From a checkpoint of a small mixture-of-experts model trained on Wikipedia.
Size: 10 layers, width 224, 59.2M parameters.
Training: a variant of SOAP for the experts, 368M tokens, 5611 steps.
Below are experts of layer 3 (counted from 0) of a mixture-of-experts language model. Rows are named router (the router's row for the expert) and show model dimensions 0-223. Each number is 500 + 40 x the weight over its row's rms, rounded and kept within 0 to 999. Numbers have three digits each.
After each expert's rows: "mostly gets" lists some tokens that are sent to it at least half of the time. This comes from a sample of Wikipedia text that the model never trained on.

# expert 1
router:427625480548494485547427542473437507539523494502466556548533461465457488493499485486538464526449505464535440579434471478544529487479509490512453503464492508516457487490493502511554515518488543467507547560471515523481485508483482477516530496487410460514451496443456472504510513494558512475454568513510497440513488491512492530449469448455506529586529543549532474479433473403508452487457477435411502496551629523441487431480531496527495505514466578432427545559456585509492447486486443481476511567474470472485461467525543525555488484462560468530489522528461491503443551518580500565461603505528521512458508485485469551491471471458502561569434510505507477443526516542461487519420
mostly gets: " cons", " inc", " sec", " ins", " conf", " resp"

# expert 126
router:547455492565497452476417461528583495518503532494560464548557485510443568519377545538510449498502445464476442449529455474487489564415524469511465452559514529498506491484513516532462595508521461518503502512496569479463478546491477444513380515581448435501542514489526483533488481553473453540519450514537546461523518522505527525447536539544471518513486558514443485421499391489529494506493451519531514558521460495505466540486594425531483551547507481487509490488506506554551430457475515490514503511594437560549515443509468497437563547504499487492517433496572527399550536513458544481543506522474488504492517503545483456526463468480519509480538456554498436463533506512553513473489
mostly gets: "idae", "ora", "ima", "ati", "ida", "ini"

# expert 3
router:512458524464527518561551460491554499454497420444531433462489501504442499485517498488465485511512453523537456513506508536441510482561512539560499453490507561543481507448458490496512542441554572506534517469517501451553500442555518474459475479544425494494507466529424455505478447437488473544547510446492522549520441489539491451492470498551467545442470540549584486473443527542546508574469497502553442519507584446502489444514523414459475457546522636537401523488471425480570549538523508500543554496488481579452515552489591429460485522523503524548563527492509563473512476509492487529558526460498479449537518469497498572470553490525498452543524498577507467551454472528456473467516
mostly gets: ".\n\n", "==", " |\n\n", "==\n", "==\n\n", "===\n\n"

# expert 98
router:503533483481508471504436553488572518414458488517501576399433539520542444453466458518448546504440556476544483506517511469481498504465518519479490505462506551482465468547464494541501452492529527464456455537476517448463461518535462468457397504481522582477457495555451538455459487461540465499573404516550519595491510413470503502504547513389463561560481485517483421494499481451461571500496539473582523516493497493546489501506491535446501506473507474523474448536485536499546466411535461505517524426478561499461550507492454563521455513528494451556505443512567558513564459402479505486513519427535502508530579526532606521536494508505580491483506477524528490532492488511513519497471
mostly gets: "°W", "'\n", "–", "',", " Succeeded", " #"

# expert 46
router:421499467498545426497448527481455502506561569460486457403545559529474437504562493492474427445494539544532511536471538447516583476494473495512447488489455486483512510395469539480459498473506550505540528539419502508521440488477422411519520492456504512519563470510528497518441463546471480539537514516482464514502499515513501464481486551491464499548459518536527467536432472521546524490487535490505461499388518497541514473483476481480528462496441468529473521507540484520485480517495456584464430479502554513469517459544537599613565525534537483520410529544550491540435485493504493559484542523542451469424463527460481515564464529505439536530445513559462447477506539554496384471536
mostly gets: "ا", " addition", "20", " occ", "19", " Con"

# expert 78
router:460632556512548499500481467449504495548534450512485485414500456532450525510471449490453515496552490503493475521503459505478534542589488473454488511456480521530488549445537483413518549453555535455542474482457538488551444473552477524507489500490457550446517449541552526514424562467455476585461474470535540533481419527428495452455496545462430491567511464511511544420463465447541549535509512497524438479471471546516516559483427523529536478463461485536477501516515489461520492516497471525604500487535465456507504431432491514531484532493506512468493522464575494521502484450563494525574461494479470523379491429538523432447486461475480534557460457576572465485525481471480474536447
mostly gets: "–present", " century", "08", "06", "09", " addition"

# expert 14
router:524449498514539560524535459423427507501551512503429464500446492509474520472449515461505480427504510482470534444468570521528454544489513497530492438566445531471502541497456450471478530540519493464520539512573495500488505447480545472423358461548476505490480537514490411548569492558468430479495476498584483463509519546520514584565545492531508583554493502445468586515507491526527551574507507565461521459479476500581510500505502456427486476475503496565445517418507537472520527493527510501500498512506406507514541525507483498577434500538503479458548461554473488476483493458504476491530523522486500493547488550453461546449545411519438461508529576451501536490443530446516422438473
mostly gets: "TA", "NG", "SA", "CE", "ST", " JPL"

# expert 90
router:537507493518460576514504489507536446471458563509544512492493502520457507498540521408443423492477501463482492494472523492494536438468517565548530516495541563455461538551435539544496462429552522454468572517489508521538558531512490509548561462533511497457461434494516534434518530471558464429522541477457554532506461439481516603521481496386549466541468488538601479412502422504476497404521517536567472476519494522415531449523488460467483466512502472539540553519504529502524401431531428469436530484513541534547448479503552545581548516499516481568506528552485480511485516483505521484532473481428465496495534495508521587497475530500503550486535464498563433544575504469502507499486
mostly gets: "0", " +", " ±", "@"

# expert 38
router:548518474528485476465479513564501503559496546496499442501426549547494444476496550477525517582535502470430519504555505458444449456578466499561558417501530444522480527407531460567458423460495525493503473470481569474548506479487485495510521453426521501607572548534467518539512546523526468476467548522563489506446545537508537506479541441480498502580495494487492502478525571553504533504531603478532501512463423428434443529521530456500599473496492498515503531504479566467470488515481460528533538577538497463457499498523521481467505481452446543528491513538435433401470456524486531479546490521567506535482536478508509533526509436415558576482525495493463499545499510460533422530498
mostly gets: " (", "(", "″N", " [", " (\"", "(s"

# expert 49
router:484476428429488483468544515498515502572517434507498479563550582501572483512469548524550534556562476487511501419550517513528532555481544518518520529455587554416444513495435503517399469498486518446434484539557417510434504503481492471489483498489482427467461495374482514524572474503498506486496458516494509474533444533540476458525510534493515492525525475494516533439489477467433421605497496524550507556444452490513555527562529500564567483527453565503448522465551497513475499546491539463500540530487558503432463523495532548500484534431480404511513539508511509547511495415507480547459443511507506518501559490470565511435505521527476564507494454562482491542540441470518552518544
mostly gets: " Cal", " Royal", " Can", " Civil", " Gal", "reek"

# expert 95
router:537451452512493495455444449491497498441485551480530470419489430425507442452448487519424494528458491554577495460505444455492520450423523518466459513392505528537527498456422499580548426535486543506489479455469536506512489521546510492484548529525534471467512467558485519444462507551485495436488540516557507545522428492545516493422463536469525468454505475517544505527441492469472492484480545469516479534572552480498491492513485542530466500503515503498550527600403490506494494480517437498503557436469578502505513534473504493482550452545477485514413462504528448561449571586511452523524538557461466527513551404452475479487445523466470512544536595538508447558525523494478578497500
mostly gets: "19", "18", "20", "17", "30", "11"

# expert 119
router:593602529518449442502465504521441450484512469505527480475566528530544496458465508462552493501523509519510474490514530467493477483433458473502497497483585547500472470567542538513524472525580543538429509456471498507518503545522513488529496505543502526517505495525494503558460535523519482485494461528471491464468457509559541517524540406443551486460507412542534483454515511522520535456520522563498483573478554499519452468508444464506541447529533462418609549493523413514589536492502529524496579471530434490513466502566577531470510476547517500561463440565536459510474548481489478512515490508439487443529504569403442616504468462570496551545528582463461503565523535535490527501547
mostly gets: " JPL", "8", " —", "6", " —;", "4"

# expert 94
router:542516578441526453512505486468485550547553427494509487521482537570581450537424501547506506499529527493508472509571489581542565486452486500552545507486526427431510522355513540511510537477503431496433507471563494523480506558516447475504503510494492503558546469466535532534505541465468499487476578488528442471499510472534495511552547526549450480462478565489500542510480497538540423497508484492453493536448537507446518554507578499522506464407505495500463421475528476442511454495531534460463522564491434498437448449460468517445482459479546467553558532544469515581533515441519461455431541544533488513488564519497555479446478535467500447471534484455539453441530568453464520542555
mostly gets: " Luc", " Alb", " Ros", " Ber", " Lu", " Cro"

# expert 55
router:506419481541469500492504492420478460525517450453503434414471490491507412543514457480473593464528500507532457552522560518462497503572404468484474490523536503435628539475525517499501493428508476495472495444446470525509503435503499448524522515506500499465503533488514504488478427442518505489525467511509423455549548458496478462464534541468543480406508483396507531541507550545517483520460488585510496518527512547485428477508481570467506462493535457560522489476582465444405461541532531521455511537464548507508450495510501496467492528468448540404497465577583473514561461480484492483447497466533424522457517499462505504495548576488471473444467477537475520406533456463492472544483
mostly gets: "ansas", " Turk", " Hung", " Korea", " Kore", " Khan"

# expert 107
router:422469589522506468524543468579527530519534526477513481513531521481433500486540533408560480473500516491519478464495576489532511428451488486523491483467470494443470470488484562517555476511469525570464542506547441495468515451418464518533495474476542450465410526555491466521554432502442443510499527504479433525566470514461520525485518444485588534485522505526556464449469447522462505534547487424506542529501445512471470498469452462500495475475356508516534476486523533476533522462482507508529438522545579566541469480489547535565455565566441592458533521522428514505494515502517493493511442543536567509442488453529587570465519492563533471446464505499465586485462507527471520518490
mostly gets: " with", " has", " had", " have", " including", " because"

# expert 88
router:438562531534547526484416454524518503546442491527477482526506538514522571462556441565489541531466544581462505436474505499454447405533473491522559486546452510526442452496510525437528462508491489533543474532537469574509487511543490501560457564510498468514508421511506542485519518449458535535473456571480480570569458463526512503512560533533492477510557530501506461565467538523434541489543478539449485486440468539524513452472459519498506539485490549505467486514467596598542507528433433529464435532469534479443438506441539487524450481433452505509526532472610506482535500549473437559403479431565541491551500457525456498533456530465560515479518521464513525550471526503476499459497
mostly gets: " and", " or", " but", " &", " while", " although"

# expert 6
router:547495518499439492517476446554496497534514419427495577516490513467511486484517512551569546485493480433481518523502526512547523486501501485474532633476447470493475538508432508534505570458483426578478522457538534549541505479512550535480501564485439518514529508494507461508466496475537371573538464501456509508511497596518536520456568476477522468525448501492517567524493429483493501527486495514507509506479451486528503523560565421370456538570462530478535481478403448542442468542528462475483464526496459472497497464506550533511493503505455483470534508519503491522567454560466538512395506430507593516452523502471483498568499433422439529406503490535491529523474521504510481479521
mostly gets: " tem", " int", "em", "pt", " im", "sych"

# expert 115
router:488522552511509496507529591548578543476446475477502533436430511459466485499547544495493448513511556475533527506420479520509547514459505536478428585572529560465518519545558436563442467492498551454486555459505472498473495555510403562441533529483506527476500443515579496524527487507600510567494538460431566508504469509441551544534418474464573492507528500495457486440530518540450502534537482518565537442514487473489529480372604541464495545545455465466511496474480480459522525526489431530435476515492449498457437524484527499544508466538541533525444528489475482477477589476569515493518447515541454522511439483468503541462531429563505477513479523507474484538486469537461487479508
mostly gets: " for", " about", " after", " over", " during", " For"

# expert 53
router:482461487533448414571461496446465470490494497456521450512493484525471537474465528590411447512473503494521510467541429455510536495484447525537484504525603468509516452484539521522482569527503531515501546465527498529508472513446490507548446477454485426472520517513466425404489490501400487478543401522606537475512539553497451443470543484500430444491416499426532511460518474525453514534507513566460524553490428465560496500471503531458477471446549431507536466534451480457569466586466507480529533491503546510514553476472459439532524539540512482428508493533543464474509525436508559548463511458530490542451563439561491519453432481484478511504487493519580514508482464577532507480484
mostly gets: "ai", "ya", "ani", "ta", "hi", "ima"

# expert 21
router:481591491491461510528514490441479462529472428438451516517538515563503436568537513561502500509505449514527457473478509488452503545468504497480479498463484453468443494487485451589524527564509527446515415534507518515493544479495535521465512461497508442441527429486395507506469447439519493568559465496553494504510483484367537510439485474534501471471502558499473504496530519457494511418489456467458594416524493430509590465549430448521546537525408532498522485506485494571537525533462505476494453456494496494466507490592539535498485483533532492529550490491499511541459459492511513516485534472517501480475520442526478388494426474505496563482580500543392488560547479514529503529422
mostly gets: "urch", "aper", "ograp", "sych", "forman", " Art"

# expert 120
router:488474503471537555489512524525575442486478484581447495544485509507536516483630449528548528489448465460487520499402547491536486564498453533482556522530554446489499488519500542513584535499493565525506552539493461558483465483555458536478559470488437535452475464511511530522476469498558507489439505476443526543531522513414428490592457534513548547600449465503473562489544480462507534487507493488470522522542559532471496449430439419515449523508511553529497564483506555475517566517519499509523488508444496539525535419480507492516556491573446461472468534453562578558444513490453501515495542523528506503440444554481535509572490471485503458539520552461492463515430445509479434488574
mostly gets: " role", " point", " appearance", " period", " status", "ribution"

# expert 101
router:475479526507506525479504593503553539509560487488534474546499537524565577509512536491559491525531490531466510463494497560531468504519497452433540551511498480520542534581573407454550473469480509569509512479422422516520490443513437474452504560549559480437425497423548546520482449543567534459418523545528467533491519445520471518394480530539510582411476536501518513544497550497517541496536497478461543440536470534557511564462498532485413476545553510496562511515506421510487525444518460575450503469523491477498437536531514537460504538510501555451444424492477523511497556532513516435514457491506488472513481463543481508516453471452493542541434569434509486536501457540456539458528
mostly gets: " two", " three", " some", " to", " four", " many"

# expert 124
router:516478414527518473493569467494434499458403483467567465489477476486390499545472489534501533419465464513512453496543531482514475483483458470470513527557482542513521500567517535495563502535475513553498515479465467517446509477511511543466512631570440544465474496436469505497481530517516488504456524494528466483568507455490448495459541536481471509476497460534537534538492549513465571461451440536536457470477487537522440544500512526580504470457388521517555448441559486531450552433564474471458509501523550459414497493520543521428499523499515508476509496556480479442450446471562491491445411493496506481484459490494519468529476581519469453452557443542511476435436469464555444556436
mostly gets: " bet", " Har", " mat", " let", " Her", " whe"

# expert 33
router:531551518504486498487500469534443450485439484462520469476530540514563440460468480488506511551504489535507543453543457433531480527461525483564490518445519489426522450536480447427531469536525519533495478459435556467512462547471453566512483439479498515541570444522496440563538576437476487544515528514470503425431540557499544470553480466500454484474502496433462521497494479519517519457549490524531497578459439453546429588498532593447577462491536452529507417520548469469533511548480469559528477499475504482524459525522520452517512452447370485479493543491509456475509469411476518535481487500492486549508540560592517523525518505503475520434473552581533511530466414474544517555544
mostly gets: " —;", "%;", " |", "″N", ";"

# expert 30
router:524544478444471503535463498548538488480507491497469529529405608496452557535520498457478541526490538466526413501452495523442470561506532499494490461471522431569513516465503460428495447538537395518508407497525454499533440568499572545487459427508506393460499524507510542469501554508483518465495451492469459463504490499511547524493500598545556486502550466561492528513563451543472475484517468540571469546556477432540460459483494430531507509489450483459526463501480511444471510488497536523490533487478504501444587395478480528578551516477488494578574484528427540490547497550464520513481493496482510546522507553481597459523581493471493515499466538496494495490484427550472562534538
mostly gets: " football", " Football", "asketball", " politician", "eball", " School"

# expert 36
router:436441421533493511519424495462451546442576507472495499449596518548550463489503510502544497512449538495495554535527479545538525559476583487452457550574497433434511582494510537535550577492492465517498494581472519512473468569553491527540554518422569499491512552490486385450470533474491483475472468506532524532494476483526512488473527563528472454430540486517446527462457480532505534463448528478510461490476536448517524550506495482414596513411548530501549533454510476500445531483554496492469496504533480466496508413565466557530497479466487528541513465494431534486466450462501462520473472390536502439515483473484468439452511470459472528532441524477478534490456439545527478447485
mostly gets: " Fin", " Cent", " Flor", " fun", " Fran", "le"

# expert 72
router:466515551510486433506462502475520503502480517523492496623533480488457453487509450574541443432472586479520507491515464514470527433433515502461495514502469498503451551466592486471456495509498447444496424526523510519490577486478483485518528554551462533520551494455479564537466525441544545539489559534490460539535510487507492472530495432543517486495470488567548544573475496467492466445457466506537536526507531440472496407467446575493501480442439506470511484435470492481511456468496535606527498512471416485485531494488518474464491492478498569440569559548468512510520572446505466557509556478512588511560529517506498430571560387515505477521461500565484549448423419496500489503510
mostly gets: " dis", " found", " incre", " comm", " cor", " str"

# expert 60
router:448571444526476461493474466489490490470531555528514508575510466563444534480511532433475489529516476472439538481430524458473523458551526556462548488459437422490430520541453568489505511479555518527540471486479482469532557514511594506460440552433463431468546521417499392553488533521574504486539531513487497522476478488504474495528570537513561465435538522440455538501537489454488453528419493475501533483498531529463571518432556519511460480547515449488479496443568475527477476520561483481531523519544479542509486542531527442539541551409506460399505512494489573501532511549525521525502479444474494500539525555508500577534482530484509496482526446425570481520410496563460448539473
mostly gets: "(s", " Website", " •", " Born", "):", ":"

# expert 114
router:474541485486534423469528494395549476541574486467476454475494467563479482484411501502542531494473476470464415558441508484485484523548528478551547455495504433487522567434589535462461525469578542447560470462480524514477503495576465554480530496497522502484562420488526504502465505519464525551496483450496554452497471511414513498478494577554559454582588475578493499514503495476489561553513474464534505522447437465511531528468446532561478495516555495555492462529507557536449451564486550540495540539552483513504523530536520516536458485514539518438473492561534503507493539496620462514502481504418488557421479483492562510492502425528443502526445464550490448492493527495526479559515
mostly gets: "02", "01", " century", "03", "–present", "09"

# expert 40
router:516493509432415456416549510532470476470440512563534479538522502533591445502493485472546583507507517542514512476545555489461434496534524534555445489472527495475480588480538510496500470473519470434447500509555562440483416463411470512494520477513506516515570539531484493457452513513507452495514513463444531509532526497496453495443554529456427516455456510448420499519477547582507432494491529507444520507491519501479466534549549521485504461518451457494540541527526484513457442530496600417494536465556510525459481531442507458451483519542534531423500481545422466494427494489449539507458544424574502531575588474544521496453547447506500507556476511506413545517507454480535531462458
mostly gets: " E", " H", " P", " Bur", " K", " B"

# expert 103
router:461541549467569485497496525479508497439514456486505478515452500509542503563455461497558568543520516520512526501590407584422502511514464541510440495456553475491450463477506467551470477513496474512445512494468537533518441471485470496450513497555431501522517496525482597497533473535438532435427400536454520542481514526465525458548515454466498505541523523457426490531524527536479528508474568549470559462510439448539472484428566517527488484479423412475511495476520488436455468534531590421536531447535558488469415519546459504489496500471526524538470470555517511497522445449451522556467470467602556474508528451515532464524514512585473462528462502500480576524536440528547463461515
mostly gets: " James", " Smith", " Scott", " Thomas", " Richard", " White"

# expert 58
router:506531468578458465531531560483549547472508491460551492515604506459535538525423598456574514531528494513488448539520530504510529541503427490566553522571463445527471495431511500503493449537451537451509499444484547526581460516467428459518465563443502467547493502513547506468480488469512547458504448506461551507528527468549466475541459432447426488509474534408540464490475481539493534467482554498530516488560514517532544454481494437465511615478559518619484522471503487476535431513490509444545527544472529469476469522407463454512505492492538487477520438528525433483511502478504481510490557558497453530569531536487489439511572463536455550525503564507524477535541454578501538475494
mostly gets: "ro", " pro", " El", "ino", "so", "ó"

# expert 13
router:536446553471565494504530474572518503502482527534459493497518495520445510512486491538458546488448493492472487459546568436499495389558553435488559453416510490532523527497545410475506514534398395498466562500491504471469486461529430466514505517536553551495485538464461480492503506549463517514501550462504441498546556523581551476543501520504445431513498422466480462510498539578444505511524475450487460540524455536486482429523497504507415435504478553438487555512529591567496461559508516492488470488551464512468511503470566542532498472508485547479510481533513442565456489425515480470464496529504541478470416459457453473478466559446432555450505507552499486455495445482553567498569
mostly gets: " D", " J", " M", " L", " Ind", " N"

# expert 45
router:433488556452568481445473499480450604481457470589521513560492471479546516562561501472516472526481534481470491522550525484481488557442509484520442479477485461547550451510511542420490530513508545545517503446506540530515473495417498472477448460566515516477509542530471534466502432533460530483508522517477520534486504511450444489460515485515445533494421501511485449544481481541604514532501569556483542511477508422483485526554466529548469542457487509465518523490471447463473461504486379496563436500558472479459512519569449486490425513442473493434515525516494574503445486576488557546500443462548514549544471493566481521464532526430499447568565458542394542492521513546486528530429
mostly gets: " was", " were", " is", " been", " are", " being"

# expert 74
router:430512550487550538504470504528491460474483535533591524447433527478485464519520549416482486503443466519468551505427562502524510546520500480561532535502494466483420489545493551525510524515565534469462501488494484511518499452425534539542506476461530434529542526549493468500498466477509512438551518461493483581504538532498485493484535530435489532466497508453488483486513506560469406460531466428500548496532486453502478456405565519518510445506491568527453461510552525465454447519431408431509538576531548571508501461607526437434480512493517435505456528491572507496523479465498536482534479468516568497554482608521433463482532492460478451527452513425584545533505481460448522559482
mostly gets: "|", " Pos", " Conservative", " Candidate", " votes", "-"

# expert 42
router:486532482539494516455451464516487524538462464491452475445462520492516552542475455564463530440489537476507504482554502466479471565542507473456469445492429513544510580483522497480504584462511475407512541499504426476458570430498481503453526532509537495489511473542542496462508452475495551436504535550488436426502459478539421472518513474454476476449517528467492441450474553504454466457500488458516565508499441475439511577457474439521459484471490481524504433443493529520501521463434557518523488511476450600489593555480527490541570534458522490469461543424426539406562563457432437503468459474491499524441480514494544534589536512565512470486480527552475449549540481486496535571541
mostly gets: " by", " between", " through", " under", " By", " from"

# expert 73
router:435484502499515550450533599435529527408443458473432460528517517461463441486554417485449459465556522533538496457522419569556522505533520515502483466477461509555549452501522582417548542477471497432535495491520485514565517476513549516496488449455493444507441491575457507478491521542545539563529609528548568492523536518413474507547419509507502510503500476512537456492459490482492559552495511508472508531473532417537550482482500508472527520477505483411568472535456537547526542434539485539501470493522495482534514509472495519452468483489434472490481501491515517462550399543531452485525476535502557500464537548439529524432599447475420519523513518416536468489521516511465514503476
mostly gets: "ated", "ted", " made", " used", " played", " won"

# expert 99
router:541522576484516589535485498517601499487516524542460567535434520446475511520454532476462525406451495516526414521526485571503455506539504550481543470409508538544510463532550534549480518514477446475529549490513519459512476508477566518467477500516445560561514497451470465532442529495521491487409515519581524478544483411448528506502474513517555507464446420579453485567518435579486515553490531467529545482552523543496528493487535472540431509466409478475511495491410558452560566523519519526545477479468504486443521437507504477548512513553438451509509466482510567543565560515491453544515548522526453477478479507502416564565487482510494439477483504540511577488507506470538495500534
mostly gets: " President", " president", " students", " education", " people", " politician"

# expert 11
router:488475439435438475528541548588579533478534465502523549495506483505461512531576502509508563548503478549468435482496559523512464552615522471499520547489546455470554557483519510530472536495495476520468506491538537514480561485528505464509538452492526425433511458544500493529571521452502468522527413523521469540530479516503546531397441565536559547493509522457531567424594498459515547511487483507444481498569458491502560508452433519468474531513439548472487450551483463557522476512531554507531512453525476563506499492481492483493531521490445447570493476526549485416536455502445572510437461523492421524408448447481457552512487542454497493477492483489471427514511530455560556460530
mostly gets: " Indian", "ological", "etic", " natural", "atic", "merican"

# expert 83
router:509459477479542551530513466522430463446443467563491451451516487465466545487545563515505485508459470542562465462439531483457584509536448526489499535546427471533503568476466512440502493479549537501476507467514609512451496556537507509432485516420513549521463514540561499566438535508461480509387502511534499503485505457412512488494525492523524493453407508557494471529538432532478565482507473445491454484501543501485444523454462445465495589474498542589426488491510439505579503561483489568496517536543433496486430432469483526460459506567508512471472510453433457460510587497447471507502491523516545524439512523535473533484502449431505466495512442471566510509551534486492457438490
mostly gets: " which", " that", " it", " this", " they", " who"

# expert 23
router:515489491452558487471494559474499468449509504507509461496429470559573468481537478558599511480584430494533485606494515453502514440448471485554505485474534514480565507474469524514441469483463555498504570561454454518497510536524497535441542531544497483470527498533583475435506531505481437510595488544521469542497475497424502537473490559433539441523483562468557428574517484449476516486490556488531445516550442488528514432497488478533442463467536623576522571552512513531472484508521511531497521425465522488551528552514501494435449541494503471511491457529477527451465521413524463475553484570503544530511521466499585454461504542509525478599498496527511453539500486503479507498575
mostly gets: "'", "19", "20", " '", "’", "18"

# expert 61
router:546515467541480429466501605427541485521553510444491549464523528542513477522455468437496508467545536459463492530495551509485445490464475480467483496549497514518529507522483486506450478464512509457588417576596540490489439513540498457456495451558430535513463461520528539504454558527454477507536457440570507485524485544410474523482497462557502468569433510530551487501465413480472566581519502458561509467488445522459534567499457524455517439481512450507487439509550495482434539449488494491497487452537553535528484550475551539586556445512576478530537446491565468466570489443483505509488455459498539522497528531524541533545511485497530446475486442473514454543434537443535447477426
mostly gets: "–", "–present", "−", " lb", " Years", "/"

# expert 69
router:542449545498472475489496499535377524582506537552536485505480512491505423575490443499463527462459504472494479489520552485460484488493489484483489511529477407461442525575532561515539548524643573447385527508511549531493497522522475519505553515515530479551557482545443567529445523522526507477499453516504505477483514519447509500543519455465484526510563522409551464472504457406497561456475529463512484497506463486486493502550579476523440496440591500510488509524527543513532510516474457502485471485439483515518566455540537504541580462480554495534517473548434503536474433456496531499527525511464518435564432543497426567504470486507467550502593456476489572513522467471511489465445
mostly gets: " eng", " DF", "ipl", " MF", "RA", " Dr"

# expert 104
router:500543513497501493472447424604475504479477461477471436501557500482566459465480488521406471558550480543462533495543465461475455529428534531537448550430490500484546481482436468423540420579480510556458420476468554484522501522490483484518470455478547529437488443534472440549545540501517532538496524521481528528457549503565535438516535434517477485480530471457428505509549531446543560456573524526508495505471461443522430533510536538444456513469550461476484477503513495481547463485463490545534478444485496524531500448511499496488534447475444425495515511489467431450476528447507485568535478506506465511524529584555449510598569543536493569461546555597455523486499468472533559505515
mostly gets: " —;", " |", ";"

# expert 66
router:489489533506469436485498550446476510510397411542500488581475457509506507502485574482552510475523536534576512483519472463501548512470562510493543444493491422495439522499511457556469477517509458528458517541532531490485512476434450475531479535498406529510523490455479503539519516497519519471521499538491535465483502532532501492530548521502468503482423510482477462546442614536428469480522459411622453517560486547565483500515495538514542443436441432510515469509506527491462502506462594480540471502500510481508552526447473520514436479478582429488554434558489469537446427515477551468483515444448521524594551498503503478477500525429467510568547510560489576476511462442539536422496
mostly gets: "°N", " Mad", " Bar", " Ser", " Pet", " Ma"

# expert 112
router:452548595467482563515476427514524550466528557510452547487522510525522510523522513510554530510519463468591453437482487472518499522480535585535551572485472565515398546517531475515484549516445529485508464563524497448463463506500526532490548502466447539582513491437485537492480528537442506503394493539510439414514469532458502466488481542532577509510505482572446508509484542524533530516522518507516519485543510457523438463514448451540493543484552574612487508524536573499534541447471496481437518511502484446539533432522444463546487488549458453481536528498487588555534452512473511481537495436460477507519416512476430498565433552468519534453570473557537516540512526458460518493461
mostly gets: " station", " project", " port", " church", " district", " architect"

# expert 16
router:529446494479548505504508529530449520508491554523459530560508490459454602475537491544565465441597458479435456534390442459495567506460527477444433438543437450494508522485520510488508488508471489515463491475426500543528524526538501440502517486550539522518495515446511564521444486383481472536494554497453538533530546512497553441466428512494417520535474507490509528534484478479545486514436486559435563513481484479423437479466504507521565468574494552495476584494496513477458473446447535488503475486500494491517518558462499529510473418570539534470431503502505526544509572523503519563418556490456477448554502540444476518488524543498521574507446509562549541501463449490470534498428
mostly gets: " imp", " sec", " acc", " equ", " appro", " prop"

# expert 108
router:538492415445491543452448501499564499500470513406422573457553506445432512479552475551531483473453431519494467540414508493495500511443525496450534475502462487535420492567462551513541536476470472538491447485520587503444531507464588505414475512503446582462461492476566513513449540505530533548534517501505525502527501496464430518472493531462492492579574495561543518563477548398477545458436491515525578460528536491508497506474511532467388524541457574533499492540439529533459528395493499563521532548495498519547465485470499502486505503433485474470485494466541492553534540473500541512476535478477424474464467435508468486568466507452481502516483526519482448490555485455480511538545
mostly gets: "act", " eff", " exper", "gress", " fact", " pract"

# expert 43
router:484457545434476481503476431574523515515423568424498481451421485463565593517447524508544489544558509458484510459453574466465584485543512512469490515531481513460453448513487522455455413512482431453518516550441479546447480486528486508529498446527551506529476451496457507466491503523451499541493475490465541490480548477509506481515483581526508439553554463499484558443468504514420445533527512496543571575431460524557502499531557505462481496491482548444465455534486470421477487446531534509552590479506512508527511466495501534533454438450574456456534519469494490488582500446478530579469528483511526467436521535502503518537442478497446399517551496505501547484543551395519509498525
mostly gets: " Ed", " Tom", " histor", " Jim", " Ge", " Charl"

# expert 29
router:474552508459573477481468477464487541539538440470466464466520471472512533507409455562571504517549524539492520469520561529500569521471526509514459456427531422468528463423533498503478467521525444443441421563446522503479462514465435436469465483527534466536551504494444606457504458458473522494485476526456491513505524542458495510509459513552457525533488586447464527486500462503523514473491503536442437501553538471500526468425479429511560588484484491514472531494568440523481459509582564498512529495480484527518512435529528522450464470512510486418501426505525459503526534488511493474509500421556454514478553467608485510454522408478533500588496524504513546464472526541586489438443
mostly gets: " David", " Paul", " John", " William", " Michael", " James"

# expert 116
router:540473539495448528505517515504449517492490507539455562527490515485478516544455532461438516467467487429424526541524514537511449459495540524501428475449491512514535559477414541526492476544552501535441516493545456463536547568531493562565517468458604478463495468471467602485462556475473521515466438488457548559452551500462429474546460540523472548530553448473606512489503535538439441494483487500567521418488493538483490452552505476484490527541537519558498549521555526422499513398546467543404498446519498525442517474484550518524438438436521519500519510528481543551511494563546552537532488454465452476475441533582473498487497559594496457486510515530520514482522531501463503445501
mostly gets: " ft", " Total", " water", " rock", "eam", " white"

# expert 7
router:542511538509523475469495461502537499455471490489625508429450587506490470461511488479518433440416463512477574497540467497541484591496538473542477532469498483485522488479457438492497494553542549505443564449471424499474479514454491574525467498431583528499518446518503453470500580451430432458504440495509525550492431518530559556475425514534491523480458430561486547511580480531488508476551465514518505395463487449549509504482478450540514476520503481515506461505531516478483458499457414539525518487456515582529468502537504491500555532482507496487474494530523454541541543505514508545472441504491569552500467574476587514463491528555429506512563489515511519537529486466437450605450
mostly gets: "%;", "%", ".m"